{"num_hidden_layers": 13, "d_expert": 48, "vocab_size": 4096, "learning_rate": 0.00583, "batch_tokens": 65536}
Below are experts of layer 10 (counted from 0) of a mixture-of-experts language model. Rows are named router (the router's row for the expert), gate (a neuron's input weights, with its number), up (a neuron's input weights, with its number) and show model dimensions 112-223. Each number is 128 + 24 x the weight over its row's rms, rounded and kept within 0 to 255. Numbers have three digits each.
Before each expert's rows: a language model's description of what the expert responds to. This comes from a sample of Wikipedia text that the model never trained on.

# expert 46
It responds to: Capital initial letters
router:084117081162132118146116101108113077107153142101142123124074145115128126105083095107126140130169080121133174094163163163118147111116147053102172172112134123144118131139155123086123136129137132107126115128119097144108129140120124123146149153183155106154144150130130107164168097109151103149112100153082122148088131130133118117107133141128
gate0:091132144150145139126140128116089120097163133113114134134134150147136161127111114088183154089132091112064131109121126073115127131125099104090130110145130123088135099158169169123162174137147151098124101132110099097159116148159090127093140171124097152101121145162123128123119126099085103121138114147122101171078111138123104066158178160153
up0:116150100162129106140113138125148128159118108129147141098130109148112163135098123154117086116186147130122170127156076156158129076122138127126102119124103081127117114121148082100109086162131105145141081123102185121107121095097188119136116137141142128131081115105150110103137086115179121156150135109131129105122146184138173149080109073115
gate1:102183092135156166141111140137147155138144109059110155130133121156138149167120142116139139142112137119104150156098094119125110134104150184080136142093144131135175132090160131155098127143107076110129152154074159121093116140125121107119139166124114093140151143158127119118152092133167130109148145138072089081112076137201117133145168139124
up1:099116178144090089132095117112104104130116103138130126124112166096111109143156122101117135116112120119152091095150140134142113118136102080147156122170087105154112136159083126104145116155104135136099103113164145159153140130113134133090155089094128176124126106090159107151076170118094124135099078100174164162125146120077140086107101133174
gate2:066123148153116142159127130129070123146133116136146118102120184158103153155108090040147146116145142158111122115165178114123129132131132164131134139113125099124136140131149110145097125129125151091097124136121099176109143146165136129140043154127179163164125170167149128126123157088103126114131111110130113115090096137126120140132123141111
up2:159131139134115124135160091134114111114173122129110146142087135149127134141095117103155117129146155121176074181112128164136140142147096131147111101130152117149116155139150140163165102144136084131156152144108143153111130132143145147118131116153115151147057126119167086117151160144093107110108126170161121135103134127136121128129160155063
gate3:144142083108155136120174118104131105104129120121095087123094121121161095100124164120106138089147166128108164134132142131119084141083107111111114145069134102120151155117117138106128128087111112157101123168126096133149119143146097151146141151107119128134150141129140164136170124095162151112141122101077125099126127118125073113130122163076
up3:135116099138169151120160122119121080114124130094120070180105138118126123114117154122132147144107166165119165156152155110119087114134114141111136151102105118123119192140135108080131137170119122130106113133096062130119091141152165149074160132098111131124151120123119155100136126099160123111135103118112137099149144134131090100112115135128
gate4:138172099141141133116120110188104147170167116134157141162123109158143134107114114072159147117140120146134108124136154126143153140145119149140119105137154151136107128127122163171126118144134114106155110123101106128079106130172118147107102101107157150137104163118132101118105202170135123104072117159126159151111113183148122133093152137152
up4:098078072121162123191145119138113116112146126095118148140101146099107115152126118149100156101088120116116129131144136106116136130128106107109158142148115142111130134113149151108133140159129131114118163165123153130090141136065096102124121129124094112090154111109123156111149123134159134145162148134135141152155127139088161127132131127092
gate5:108139164132141108182145123135109106121110124183106132115149168131122113084125080136124201156146114114085113118126160117103119147146128106151104122153140122141123104131173121136171144122141170098092084161116128150161122134115129158134142146136129115155110149151090161116093107128101159122096153191124123135087090154125146111144098120177
up5:138097090124112177103135134143094161119121094115148161128118136139149137118114151140144141123127104157155093140148128129140100124106138142106118148107134114109139126116123079105126117135083135138144131127096110076123185093129155137150110074125134152111091081089164114142161120165108096105150107109090127141151119139143077121092135124112
gate6:175148109124128110100167107133101135101211172114139127122118131143100171117153128142157139147125112117116075108141154133091123107154151172124140129135174147160119131111148138123145181107120133110145125111124149154126122137103123073105096123122165163136096190122150087108134111099121115101152142169132106166124120117103162096146107133123
up6:118152144123162127171149150171123151167124158097095113104127164135154124144116095126148159089136122124120126138106136141152116081096089118147072115130087138145139149159101135159127086164127100122111144152148115118186111128107107173129097126136149092155138117127140097125133151133126090119126139125098111083128126092134113108113119112062
gate7:094151153105145153131114135093146112133097153110131115113069151125115155084142123129138119115159128156127157106142123066128106179149144141121119109155151119093124115120116137155137213137133174121137154144134118104126115138082100101120125112126142084132184127122154127194156131123122173100144115159107146129127104099163156139097148142168
up7:135114094108096120157132125082108089165143138084114164183110160154165128200106088104116134074111148155147143089119121080113122118107161139093140135169133132130143102172128114133102135080120141149134117138105121158126143158107130145118124141171148109146152128134152117130167159179146149135128113102104145127119119128126160082146139169142
gate8:094155096104151125093148127138120138121128139113128145156118105158094116137140123106121096125128151120073156145122153150116134119116157139139113147085102149101160128124160150178079162110092128121127127138177124133101160150164123134143117125154145108086113170100122144085139116119144135164107136107110138063093166117168098156093155120130
up8:134125134173140103151122132090116145174146103132149081108126140136131153089141150138152122104118129108114135146127101168109151147150085104138153135117093161173076132122119110091144074118099171075133133152147152180123096126091191120141137097095149130121142143118142121131135118146163101134140153103129131138121133123080144117108139076123
gate9:180141103090118071137104148156118135110109134160135175144097130148131131131114140124142127130120134130088119120155145169088123132137155123094158125120117119145132116111121119139108163128090146150155139131118135128138113140110133064092148118144139131143159146148117129096112089137183164130121140117141093117087178134121139161152123109164
up9:069136119164124155105156126091127117138116136113106065135177112138114123134128131133099121130108111120150109148119117125168114107104122126120103130141109117097102154129146112135146133133144146142102151126138153121094119138143134176154131134107129112132101111107141099134141150133090136134133089148162128138164112123102128114116103151098
gate10:123150109128142121164116141147118126115129142110129164121142106121142130097112082122142135102119123155104154149139161146150135159141104123120081093104159101130126106125163110103132174139124145100128159141124123098149075160155137115147142107152108121168056146140172087102136162119112140106137098154124120098138127136090153097107118124102
up10:099089177097113102139145108100113091135146123146118122152108155133104138138130119123116096134125076140150112104129124126118131125116122135187139126109115137119117139134053154167113127133131112161117098099140112144112174109128107190128104161128149108120144146117116127147108103114119128163111187085108166104103118153153126142131135075143
gate11:115096149144115124128141113088146128128138074124119162120172139128154140123107105128186155140110132083165138123154157114138129125148107138069163115165152132110127101126140178116136140100111135148098117155101134106139130127130150100143163113128150076138158156128104094119162128077097144164139140177150107125097090094122130125121142134129
up11:128105109140136125112185114131183158115155141109136106091167135154127104106090148129132165129115098093158171178157197117097091111086122151098172081131132149097133115140140146131121158131122082158092109101131130138124147143137091101102150110102122159088160108152088134094113105116134113139113130157120072155105088097118096158120123144089
gate12:113131109148096138123124124107162123128126107113169146123099156112089111182116116109109109144176155111110143131130130155077109104178113122096111146085131133096130113129136120128091127150157128100126120122092165134119177104078116093112098118121147096100137160129121155128185150078160121152114113124117158107122141134100144149125129130104
up12:154176138160101170139104137167151127118125137109117170106143131104166119117155145113097144134097116118103120116110080120110164119160109128150116135123098145081115108064113152115128111117138122126163134109156132116123122144132119090147095116115163143117119101144133115182124141157155122077182143133132162131185103122136150152095158150155
gate13:128111108158139068119154142122174109110151129092147124099100164121155123136094110111172146130143143133121117086097167081145110123154088122114105128122135082111124116164101134108147157129130067128141120203124130154157151090118105160105146154115159120120148168128084138142095138093149119153135142151132138080111088117157157115101124151135
up13:127092131149164077099129119135182088137175139118087093117114159110127130151139120147180167129115135098132129095110156096123127112127148155135150167133168109120119131119128119104159116131116102133149110152118157143140172089103138096139134117083152152130143135119098151130088126099156096138124144160154173123127074161128132105123141120137
gate14:118114127153114153158114168119129123151129092107156130141089124089137136138107131126132119118108093124079164123183150152110157118128143099088102158154142124115139109146120132131070168128104173106115162107138147127111138168117108169145165146112135124117134152136158118160123145108173109151134073118107168105142094137102146136137085138167
up14:113137105165126151119100121104136143111145138111171128121097109113172121137124139152151103127149112133143146099149122113079127137114122101097126119157157124113114108191111158126144169133127160136124160133123148135104089182068091142139167160139135101111121134131095159139118125079189132149167129121144128133129145108112122157133134161125
gate15:143100104149114124133153117102125149122153138148144136105122106108138140084112111120134154118117131096103106101143178179108088107101125159116098127133100104141157101109117157136112124157118181141135144148131139124131217118132141117157106103167167124101104118153141141157153094147164094132132121153093133146109129128111099149175092133115
up15:141088103117142146121166101110108168124125161157129083127145117136140144110115096091124132119129140137123138111157166109081095097143110150105129119085097127139184145096169157112097119139109186139120170123129132148102164162127133098173111167152143138103138117174160147140162146138154108108127137098067128137099102151096118128144137123114
gate16:110101122095123148113140097131144131097127098135132197119126097097127157126128137102124170124110068117152121122131107119093137156167142120132193149122107074154126108122129125137148166141164125095106128070084139118113131137130094126148131127147134152063110117117127130132113078176125129162170163191122138148127116127173149114125142117122
up16:135108122149146107124128156117199121103141130089138131142118132131130164096134148093140107124115106096102145117103116140159146118131094166122151126111131114098120142113104155121106145132116122117174103082144111113153152098125168076165150125103116160118130088147097052116101160117163136143130108096123177133149118129106166144119135135158
gate17:135129129155123118105141158098168111110148106127108192105116089102087108128162150112059130124131112088139124149147157106101163129119154095104140125110145139113177159087140125139126151154124101112138143172122133163110133167131154139161134156104150107115194102100109121160157183113080156133137147118127109130140140082134122169142130130114
up17:140139116103140119195131124131104180167137153176157061133121121211163129114086111117162120130122163139118130118092091172153135135127106193137122121154136123140127144149076157137113071097129183138136127107134112104131116127131107110085125101157112126142107127153135139099102091152181131111124120133124111131103111117121109121135148109173
gate18:155124153146126079125152153151146143165142120139111167111142125103121144129128116132140170150114122130126109137132158104106128144108130134105125137062108129165100133130116125115103111148083121136151142134125164157120070178173140150106155119151154077123123122154117119133108124126123123106083130135155120162089155108136107132116178127164
up18:119162150144146127073121123104111153107168133128157115158106089128110104130143179100115101135075141136117175174158141164117113120137108103127140153121075114130086165157136147117143131111153129134121137157129187101165074170157135117121152080163136115168118164116104103151090116130112131140106119138112134116103133136109113156143126122154
gate19:134141096171127116129161169142116110114104105105130124096148093136111109118142119102096129129166097186124131124131114142130128120156102153100131140094128141152114124131111132090102138103157123157102085134129115140143149100093149111126179121138094065135120110131137139130155121095124108117128149130103120145129146120119103181120136106092
up19:087077081133167141099150079100132088188140138144162158131106130126145141119136145125137133112103151100172097140095169100125127111123151079142133112160134153120147125131141195125132162131120108092131149111077108147082124118158120170174087138130104120111141114137114119088129147136115175147108101167140108131122137124161146132131136126116

# expert 6
It responds to: Word-initial consonant onsets
router:130160133127133143109122141112119149121107153101114129088148148089108146102141112142121159152096157119122120086127180122111145107114131097129159154141119095103102167100148101111167116150111135103130159088150122102120159108139116144184142137165137128116161104156095123128157099106162146089089104120087118153107108153110123104156099132156
gate0:102157134110167142106124128119143134123082123115188133145108156100125124137174161142155110156118116095096125142128112085159107128125165157077141115117136115125098183149133139155135137128106106145091115159096148119137172138147136173136136160115156153169128113155116161109142083069133110138143147121093126108091143138134116148149128092160
up0:112129130118127103145138086106127112122153124151143134137099131106102172096090202099134107143136153094150152117146140183111119077128120128121105127097129122130135110084114107131136103105116152118147148110102119143128118123101133074109098150107128146150128127154151130137180141106149099173142139120105112101091132123116126161099134146096
gate1:134127144122106161104082095123132142136113156152115097132111134087131129176138101107154162095126160171118110129173133102128165119109160107129172132128123102084124102154135162146104165166123126114059110117119154105109151117117100177163112161135112125111116109130110143135103119092150154105076111128124130153146111166149162117117138098124
up1:109105142163147135129117115127156139147113118152085119114138113080110172128117151136132154137155114149113131109162122132116135136128128074144202129100126099098106132127170141112110164160152157138084122078129199129129125126165127178164106137210097109099154109124118137120149150109155148130123126137135130175139122151131162119141156158152
gate2:129146087191115117159140142110113115176148148137132160123150094111121112144157151117132135154132134180146116084160129096117148094130116139153109088181172162148129139141151193083156116137164151132095117124109133122145077137116098173123105097141120107093183102136094154139123122137110127154135165144141102129118078146110109146104131089114
up2:121094118144135120132143160150078093123087144099133106145131148114138113127132094132153124143126130123125109116106113112145124156119109125143107120137125112136187171079107107092100167167134152116134153164139040120109154112116100136153118113126121121118095097123120127138137134156133124094145068057151155121129124171121141186141097127089
gate3:112143100150113126120148071165082135130060176130135096117149118142119111145138137110156131169147139174075172127121090111158112131127123104133095094154166140088165138122121142154123180145131156133102128155148117117151103136122111109123142152097168119120146075142098171140143164093172125103089134138126122095159129189157117106120108120150
up3:160123156137149146104097154131117120145168075174128110133127128168140171153140117125136139114093095088156073138083151110126127095158138179177102156097083139134135157153091151094123066133112104154154132140134141130108158117144167116133095114126090117130130178146129086112129095173123113117148107100142123132127146083109136123154156099107
gate4:084134172117104122129134119164111179132137120148110092122107131118143101115141113131149170115071066123079103118119150132144133106109120147124149099085110088083129129161126133084114146137156134162144103101108122107114118114146104106157131139111123140126078124114130086150153127177143084120134148134087120097121104146127092151128146137144
up4:162134105138134131101139168118123157110138136109139126176140134102129120121115143169086144144146173130156169169181108157097132118135095111121129132162131163175167141091156142135134126084114164109175156139109140110127087177119115122106165106106129115136191125159124172139103118113089129155141130115111137147148153123167140100104138166106
gate5:129135126164132137140153131137128126123106124103142132136122133068113122092148106132110149176092112132132115090199139122126119161128126143122119173117138142130133099128161111123155139144133160117108163122078112129157157134136120193140117141161126103092123105145120093124170118126097117134064094136100140112156150098093144139131116099133
up5:145163098148102122085092118107126147125151120116094149132136108175125122107149099155097120131082082115141124178097094081115102108149135117127146120141123157121152177146115102127120148141138108111163099094146155134112128146097137132149139070122112146140130109101153120143115106146094144153137137112122103130146142142121139130154190144120
gate6:125159160096121105140113099101135141138163135115160155104171110085106127139137105122130139135148093116184119114136176169128155157149114103107131119133130125135124173152131152128130149139102108118152143090114138122148115169159177104141172111136122179095179131126124124129135123128130148176115120116123132129095126123102186123148141108152
up6:145114149095110120126094112130191154111076106132117174114140112102137147111104171125127123145132101124175112187130150122123178163096162098067161140126065136131145142141111129121132187111155087158137146115129084107145127172116119079121149114126119135101163122139133111141104132103126119141107109092126139138118128118129143144140127125137
gate7:128131166134138117112174179138108153129103159116136157100169167151108157128123138180135144097101149095127114126097128101089130142088161132132124117071136158112155099121132118120139154096134135186131110108123132122139145060138123106183130108121144139097121084138137128149161135128091111105133129121100118152112141130095104156152125129148
up7:106158122144081105147089127154113146101164105139104124131123127091145101111113133104113114099134148114111131131105116159147163091121150127175133119162121129098130130186077149138089116137167104080091118123166158091143163147093104141130111158118104133088196171108139137140118103130134176132108121168131131119152133123150123120107132094131
gate8:135146141087156153150173177139173161076096137133153101142106149159111109084160112136139124113122119144112114135138135156102097146135134175152138141123095117118109133103097122132157160072166133129121134121125133105146115094151158117140122130122154157112164125141154123107154071132156127078110164166130174085136113089117136168104106129178
up8:129131129097102134144145157092104118085119144117097109089120148168154128085123142097157169135110129128143136144094134100105146111127132143151100118125147142129134130146060131126130153155163087114144094105104108124128093091151128150125126111109133126144122155105168090138127162113139118104144173175103135179119124086151124124115033100112
gate9:130146113126168147142136203114139099122137101105115167091145132156147140122107092157137152126149086099110123119155188121101133098142075113171085152137137149139145137133112119098100127174115125123137137133161132133160118072144137096140100093152163118116124176130153137126140103158134156128083108131144174109112098175103125089124134157115
up9:152124152147119095115132098172147096135167105143126120134101108089100150147134107092123112117117136153152124134085102133117119128099147161135165134114122114136086080147132129156138162095094113148145108098083116152103149155086097131124124154131095114158196118112108143137118114119135128164209148120158115144121129084114111156138111098108
gate10:153163113087107098147148123129143122113133093125183188079139140146088134114110135139121119115161126117139132128086114149114142144139095097147146140149124144140155154145109114175106103134142104156119125118161093165157183139141168089136141115122157132120138139114097143142114145132136136109130158136148139154119135128155098099123148134123
up10:072139110116165099157162134149154096119159145120167132098158179087146149135155140132078119131153090119116120084133149159132131135130141173127154118118140163106130121144132100150140129122131103153166120117091139144108110135140135081140119151175143147109157142163120127129085147136138146159179122135144141118152133101198119110170140103142
gate11:122128154148118086104152174124131132074123125118106133096126138124098166130169123117110189125112095119135140071139129132118116098128145081119140144118104123136146184128131143134176142143148101166205123144136150076183105140139134099172124140133150162120127137159123116154107150131132136082142134124114134148130088148113130141130107102146
up11:154128089125134165179115130167101129178117138138124093126119145120142082147096157143121063115124169129112141139142119118166124166140109192125100143113145161115119116141123146126101075157130140132088108132179085177078156137134123131091134116114150098137109101117110140116113117093088106149113118121149155115122160117137112141118146128123
gate12:182096125129129173154116146176137092110137124142142148116108109139143133155142072150127142146108107116113132129128137163133136107185106097123102114108141143151151152175162142102134111129099129075120107121130131131126143122114125062122104121103140084118100140157120127091126121145140143119118172160135159135135152123125113136145143078176
up12:099177162129134103151112086128127140135101120153140094087124127154122128118151136121137106131160180183157162119144153103144100151101124106137146098104163100088138145112101116139099130128182140168088163098124145110088102133124135160156134158133147173138150136123107141148123138107124149097109173095144093112165142114127149137129143097169
gate13:117174106115157160172113142123166146135127180058140079155175147162162140116177124106102110098143179167103125113124113126168118114085121092163151153092143131112116129156133110167094121151116131142112120086148078130098101152139124156153120152089127123122127115131151156094144116153161131108152136118112146112164139122101152109137151081128
up13:104170133143167137157128105137104118075149153145104186111131111099123136117112130125127136123134144135157116103171158148098166126162135075119114114130151156107123157128153115119164156128136132108139123146112108131141102153109164153106136093150120124125183149106103125106146151086120153159133146126121125169112084165082118124110143152126
gate14:154119116097138111137164139147175135151174108141103171139134154101138145099135148150136118143073116144127121118151161149112145123164139145114131162130120134168118078117134146132128146071123104087146114141120137162135158121173143104158117157128138093104131165144114158093132078132158101128112140105150129081122143111120148083100152142107
up14:099134154143144174106094157129114108137124132095152087126099124120073127146156147113101148150125089120146134106105119163133116159106140146111125131109150138133111145132094149104153101148150101164141147151122113131132131135103135145154172137136112093142120082096127122181108157145140148157122143199086160110096114155153150121130125150170
gate15:149095122137090121107125130093099142146113115090142102100098156151107161124151123130108099112093137117164101131129179136158123145138129131085154113078119104154106090101112147114116145141092193170118151127120128143135123037124129112143133107125115121123116099128136117143110091086139148118116130148123160130145097083113133137092107091170
up15:105121116113146153124130127116114138103159130104170111123140148138144103147122156141104117124158169148130129118087087125118142096182082104131128116156132151152134121112109131113092099136098112170114121138116119102131140157130134173093158111118110136136120198075173113158167128145170072091187122142132124095105104087100135097121154119117
gate16:152125132120130146070142179149150144064152129138063088106137135106124148095114124078131132129151109093147081125143141098108111107127110098102102110138130101094093123109134089122168112125109111129042175123110154119131135097104126117149139088143115088127135131130151152125139139155128110115124154140123131143121116108115087159196150121139
up16:126135145120093157110150119146141118099149118109080143124141156103129124133112113084111170125156123129144112150114159083103101133107149113099116126139113112130078106127122114094158119133133093114092140113110152152137142172106109129140145113124089077127141163143140124145119137144078098102129144154141146132092095090094101131146161120106
gate17:140085136110125082147155130114102187156154159106120099132129143160106131151095145152102085131128094136149128086121130094114122169128128131111122140168120123130122122171112139178100107134104154102171114153160132125132163117148157146134116097092093110114130112161142148140112133131121134146092163088081157172117118134143136141117135159124
up17:106085107134108167131157121136123146095119112162145131142143111159112137148126110112111127132098079106113138121137092123147145181133140114151144138149121116110139109088080129097132158128142149167137126098127106103124145114119113162129142151096102098142100130173111135114127110124130129125126128095107104120166138119111108184104147172144
gate18:118115132090087107089142094118097106168152127157135167150134117084132131104149157118118134167142140112145134177139152089116101120101140085150121104145145167110106069155116120133138154096158111072125116151126147136149121102139101133109157174144115130123118151135120106093127150095161149105136157133143130168112114138157109126158094107113
up18:108103131095137134167091120122107118163114134084128144098173152171130125151147094133118092112132103129142151122108145132198086140107130168136108064112109098119154122136093151124088121109165113171145119104154130108135141081143130134145163134120103159114079167120124106119072068124105118098123114126083109138114116128134138113117134123161
gate19:177117127148156086124152136128174180110127114119132127154108100063123165103125140183137100168134104127099143162166135162091156113150132106123157147138107098112115109113119128163130160144097132145114151111107158148115142136165140085150147112104150139128163128119086136089189164102163171167114165097128154103119168132110096119105101149169
up19:138118073106118072137144130119155150118110089139119128096095139088131135127116148159147138112112146115121138152145155150141094079142136113094136136168129072126126125097109092150117101143133123125089117104083117136131129131152131111149132104126123144093141097160127081110157140108083132123132131108144154122142145137123135066161101155162

# expert 28
It responds to: Lowercase word onsets
router:093119114107141120176079113105089104164137121128130103100097141152165143122115112129150126133133120132141148061125129147135153158129130129123153135146149113160153121142100121136115095139141127128146160135142116096121144095124125125128182139153116138158177111119158086151160089139146134143087142150114137119112167131134145105099126114151
gate0:110088116079107124123089141134127118163132130112143080163105144137127129163098118088147102182125108127127160127168133159117116128154103156142135127134107133129146114138148150125092148130087163182125098163132146139126140117120131147103144141118122152160178142115157128129132128104121072189118104105098112138075134178130122105123138134104
up0:133087136131075106099130111154114153149136142118130125086132137108115121156103172121120140102117147125128146106138173103101155154133133149145138133099111130128177134127136153122191126133120144129139142148169111112126129191177096147108123159094150150127138149136091152151121110109083121126092109081101105115077094153103098143155126100094
gate1:132112124127118111143064140180106148149105095084106131132082135154142133125142150130130137117109094142150139172133123128137152132160143132144131136099164162147119136127115102135116138121090076101121162130099137123102133148137126123113138115127149097118142121131130171148185118125121093155135139114133162140079131133107151152094098145140
up1:147175136126125110127178105109130103109157180151100104095152123110114152149133132147115138104163149131124101053105125108108096130088088123114117095140089068092126098135123121106115102162149162135179089109121129136132113093101093112109144102132098156124100125169152058090115124182115116127120128123086136125185124151148108111158151141137
gate2:078123128101074132081096103152116131151133123140126118121126164130124115137149133094147115100112120143147138099174135139152154140118107103118134093188142111125105110113123132118069143068144121123153142106157103121121116115152147096131156153126108135142146138138097152140140146078163149149126133135120155123128148175142158115154106139146
up2:119115086105100133101152132126130107167099087147088147111129128110149115116133116106130136114151136170120124108136178110139162124081134109136134102165175100161112086131119131140126144110151104148140141134139118125130123109183139128148140141129145100147147108126117134128167126110111135135129099135109143166099164129142165121117102096102
gate3:125130115128157125179105138125115129099104138070140139140167104104119114143134131145141138150162160149121134114097104132122146141135117155110141098140126192133119151134150138142161125130132141133135128165139131112140100122135109154150131105074149082122127125123107114121086143139132123142124129134120097132119164107115127127163114171108
up3:084150158161090149086133094084193115110140172146146111129115140109139117131142129132117061123123109080174151126157142133125142127127145106109170146124124112117148174117125173119113147118163132126139138074111149153154140154123133120126123155179118141152103134134119137136129103123184134123087112106146145145100108122134127163139129146129
gate4:114146083109109094165118150122090102128136100134110172094107115155148151149103125119175109103142130137106127129154105152159141125130130085117104126139134097095123104129105097176163100128085099144105124159108152091096097130119118129118127148103164173079129078136163127119114092148139104124157122110139146100097166131115108137135137134094
up4:110153077100105109129100142121102119135123091130148177120136097131158142137094144120181128138115126132098101094138118138096157161160136124138096109118154119116123126135074144146154100116131113147139146162132165104112106120095142122119134152128143132083130127141149121149123090148163121124157083134118116114092164160142116120136125131130
gate5:088104066145137118140129125142129135176140111102146107125141131111104153114132150146130122179146176100093147094109149103165138124130118143115119129111107099057128117098132136134093129130132160145099129131178159154117111100153103189151129160166147101135142142143156102150153117146145123102168129126129166074076132122144139146084127075123
up5:091109155145142100148133129151151118107126118155119148165075178130084153127130091099138153183116136120104119172169115160121117175137128134192174125122139142160102170126130090146152125120106147092132112129117119173118119141108143088134131109127136165129116114094129154121146142105118125123099085109151148134121101153125096164127114106185
gate6:126140138100098119136113127145114089138129081130133158131087124158090133126151125155161115119157141094139092147128136130116150134126135105135090132116122160127160163119172184120124123178135117105105155124132147082131145112154140123149163093141104129123088142099149108094150089156110101134132095094074135145139169106155137149120138141101
up6:136124125125158100115180103103117138148134161151079110133124107111173112105098109092113097148110124170113142131126120137170099081119123124140114112146158087125124071116127101148136128097118138148128079171139101134169112121089095133130100148110145114121177090140110132163142166134137135104158167161141146096112109134092113131131109120152
gate7:144096106117132133130167169141134133142102164134131094134126124134101135106137133130086076127125146121110109123134141132123118145097098097107126122148150158128152157119089092116126164160064123145124129137190087128130145102166104092135151126115159176111133130129142188134094139123162135059125104173118143124151126082097121108121130148145
up7:135112132115111086123187135172140155103090106156080100092133113094125134069131080135143117115120123125129062091120138135135097131095105121127158107146153137122128145132133109097146125144120127138093087114138105160095160134136100108114186134148149112131101118133128142119119138099160139111166143114099109119146132136159115111113161175108
gate8:117142133105086138147074141106099141133136109148116139152126107101142140138182122111128112087106094142122154106146097124156129182092107132148104102120108094116127157182087183163103128105133137127112152131095144104106124137115096133091152097120127114124138155135159124138154090132068175177160146125111127099063176114144115156125124114102
up8:188084095122138117084100080154152115110119117135123106168125173130129132113104089120146105151117151098159142148134140153105151132088139126121165084136121109100118149112097102123135106109128113131124144134122105139137100168109134115125113105119096163125155159100090116127136135154109104136141117093169131156116058147131158101102133107152
gate9:146146133150137098113093109106105152139140135105109159137126106095100114139103108146140129099133131161159109097144155175144125148157131138146163142130136152185133071135151134120111147078135109129142096160101136142104120136176157075113097110096116090141128132102120087129128191101154146142120092175163104174124142095162115131148111086148
up9:094148163124159158113100130089118103148105158127108131152110141184114082122135134124193144152165140103139152139128170157125114101106137105150149108084127147146113093143130154102120166131133128161135094143156118126136135140143151107144117162174111129140123085108139130138132119102145113162134130153104089088131136132135121149125099105110
gate10:126138111079140106149157119103066107155112143118164113186148142150077140135104137145138136170123100144141104110112115142133148129153110119139118120129136107157159109136113151088136114108147172137180117139097114096129132092128111146159156168156119168145143132106145126131113151107087120140137198167124129125057135106130153147104113117110
up10:145097105134150157132162098103154163119114130137113115118124101136097134148132162124109147122073160108123146124119118123119137108151115175161148142132114129080086089128124113113127123090061115131120143118130113141084108153130144109124111164132110115123132114174064146142112081098165136129108138151121144120141120152106129155132136141142
gate11:140139145088139095132093168120102129142155135141107119134097101170110161119104118111157129089138117150155160074143122152111156146142145133127108117134111173155131079135105175190109127102136144137129105116160144096128151097149131093088135137170131109122152115101121124155160144120125117131121139159108126091103121119142131138098160119129
up11:128135101115092135131125115118162118155133128137095137080093141142097118107117107141106111114140133079129111168062157109142125117158087116168104101085093107102156143104153067080146118141143095151143104135126147137158148140159119142123097123137127105154111154102163120061089127150127110138144143076069108156119150175112145088109121107079
gate12:109136146076082105096124098132144117131123143155092110109135100163107146147149151107124082105161107117136134112140137116072123141116163103164144099108162144115149150178122165101166155128151181117104153085159145136144111164148112102094147134122123125100134124128124137128163117148133118130113103157097144136125123129067124091088161168099
up12:103139115116116137128132169076132136130101134110125094152130150130084115161126115162127123176140183140073123150110131172120125108107082150113151126101156144134136150135111096166120155140151122145183098155143114141140127137109133072154125096094146165111096141108117167161127157110152092144135104104119125085110129119105158101159086118133
gate13:093123141121148117098076123123117172149142102127131083129089143091111150156133150110112169126107093170157136098115081125162109188135112131143154131129088107103139134159121124139102165138113139151122119145127155164084103135139111130127128113147113082149155089131175149147108137128126123124148147130093160113090159119141114138138095099134
up13:171124109136122129158103144145130113131135173129127142114156214108163127153124120092161117102131145147145112128092085136115127126095133117167069160132175117124146150145096145147129148166114109131114090126195087132093171089110117121146108160122123126089138132132127150152143109086116141120153116126143110148164200134138140088105136118095
gate14:097110109102143120160142115128126098124163127109164103124129122129133142121143080096157116091120098107110129116152135159072144115120141144136161125110103102114136108167138111147178161096109112080135138114128097162123159141132147131079145164101126121104126129151177145119103126130129143144141135107131116089137127117158102124106121117143
up14:146163120127109139083113151132132121158131129153096118118147148119149134140110193144107131144120186156170153141140124105190129139114119122132119105121150152124142146072123111123085103164140135138109137169121079133109104110128089086144133132123127147152143136119102106162145150124116144122079106128122141134163115115105148147158167134086
gate15:100123124129120151117126139117155138105126122099140123145143109147161153116104139101121163102132082128102126142132171155139138143109078130087142113128129129115120160163107141107103168145143124148172156136139129150110158134091118094159121109115117147083125118169168174131135160104113108176141119149109096109107124157092169139157092127124
up15:136132103137159156125148129131139135129106140141165139128130134110151118139108134143113132087133110114109120095152152129133138093070115121112150110115137147123141150139118104118090120151125171152139144130132077114101184147107088109142117069129120134106143152144115164145150141118091141164156142088126087104150132102137104172151096104148
gate16:145168088103156096126133148118119149139106135128115121145118098104097115126143131121157108149112123106114167091151155150146095172095123142142155142144129151119154065099103096160103135056113171126113116168117124134090142095164136105155146133111160138128115093169160157122151110117134122125113089135085140125101162097087117169094118093118
up16:093138131130145105135156097148099130132107123100118109129133117143117118158120113143098113103133126157125088131112104129102129159146147124145052150159143120143090150155124153112138162123112098093125164114134122090128105139108091106075138128102111136111103182116105128111138141160162128164180154162112122146134096154106122100094136145114
gate17:110072153159128141113081126158165142121125147133166109156117152138098142142138094089108130105111087129086124154155133175173169122158147148141137127128092116148125144157149137112138111122129146084129149140102129123159159105117160169119134133087092181107136159150116139114098114148161139128157139105121125127128111156150155101144125129101
up17:124081154112137106119108110134172142114145108164123081155125137091122132137144134172144158122173156125149143133126153156128143128077123161149128112156096163146116145156141157169134104137154113112135094144123138117143144108139069155109099105146113140133107171074124151146170158112089082103150151104190103120164113119104063077124098123151
gate18:113128130145119107132150138145130130151163151135083115150142131133149083160102136132132169197138132122142127150145112167163091163169144120116127125109136195120144132106134168102147135111110125135109119166117080142074071141125101118109140137117115132143108139143104154135103094124142117155119139128104149104121141153131128160107111112152
up18:179140085110129136092098108090107083132092137116119126167134162121113160106123155152174083187146067154105151098098111157157146105140137106124107123134164106089118127129125183130120119130139110164127128117128113106172165120093115122169132128145151143088132119101138119083106103102109146152105133088121089146118130113165152133150097159140
gate19:158167124092115082153127204124134140155127153133134125174150140150160126172160125158145117128124146152125164113135113145140120190152134126138151124130128148118124099128104163118075146144103137119109127127140136120076104117149089100123122129077144141138145147142120114139105168118106102122143139129143122127146157137123150155088092105123
up19:113106134117169172128128125152148106138156116167103127112088102109090119101110086104123108146121116114146089151104131120115090119126111149159126118104146113080165156104159134109158133139127096123172141109121142118116120140080160121156117126158122167122176156133118126109146114164109146143138111161158140108146083143124116128124167144102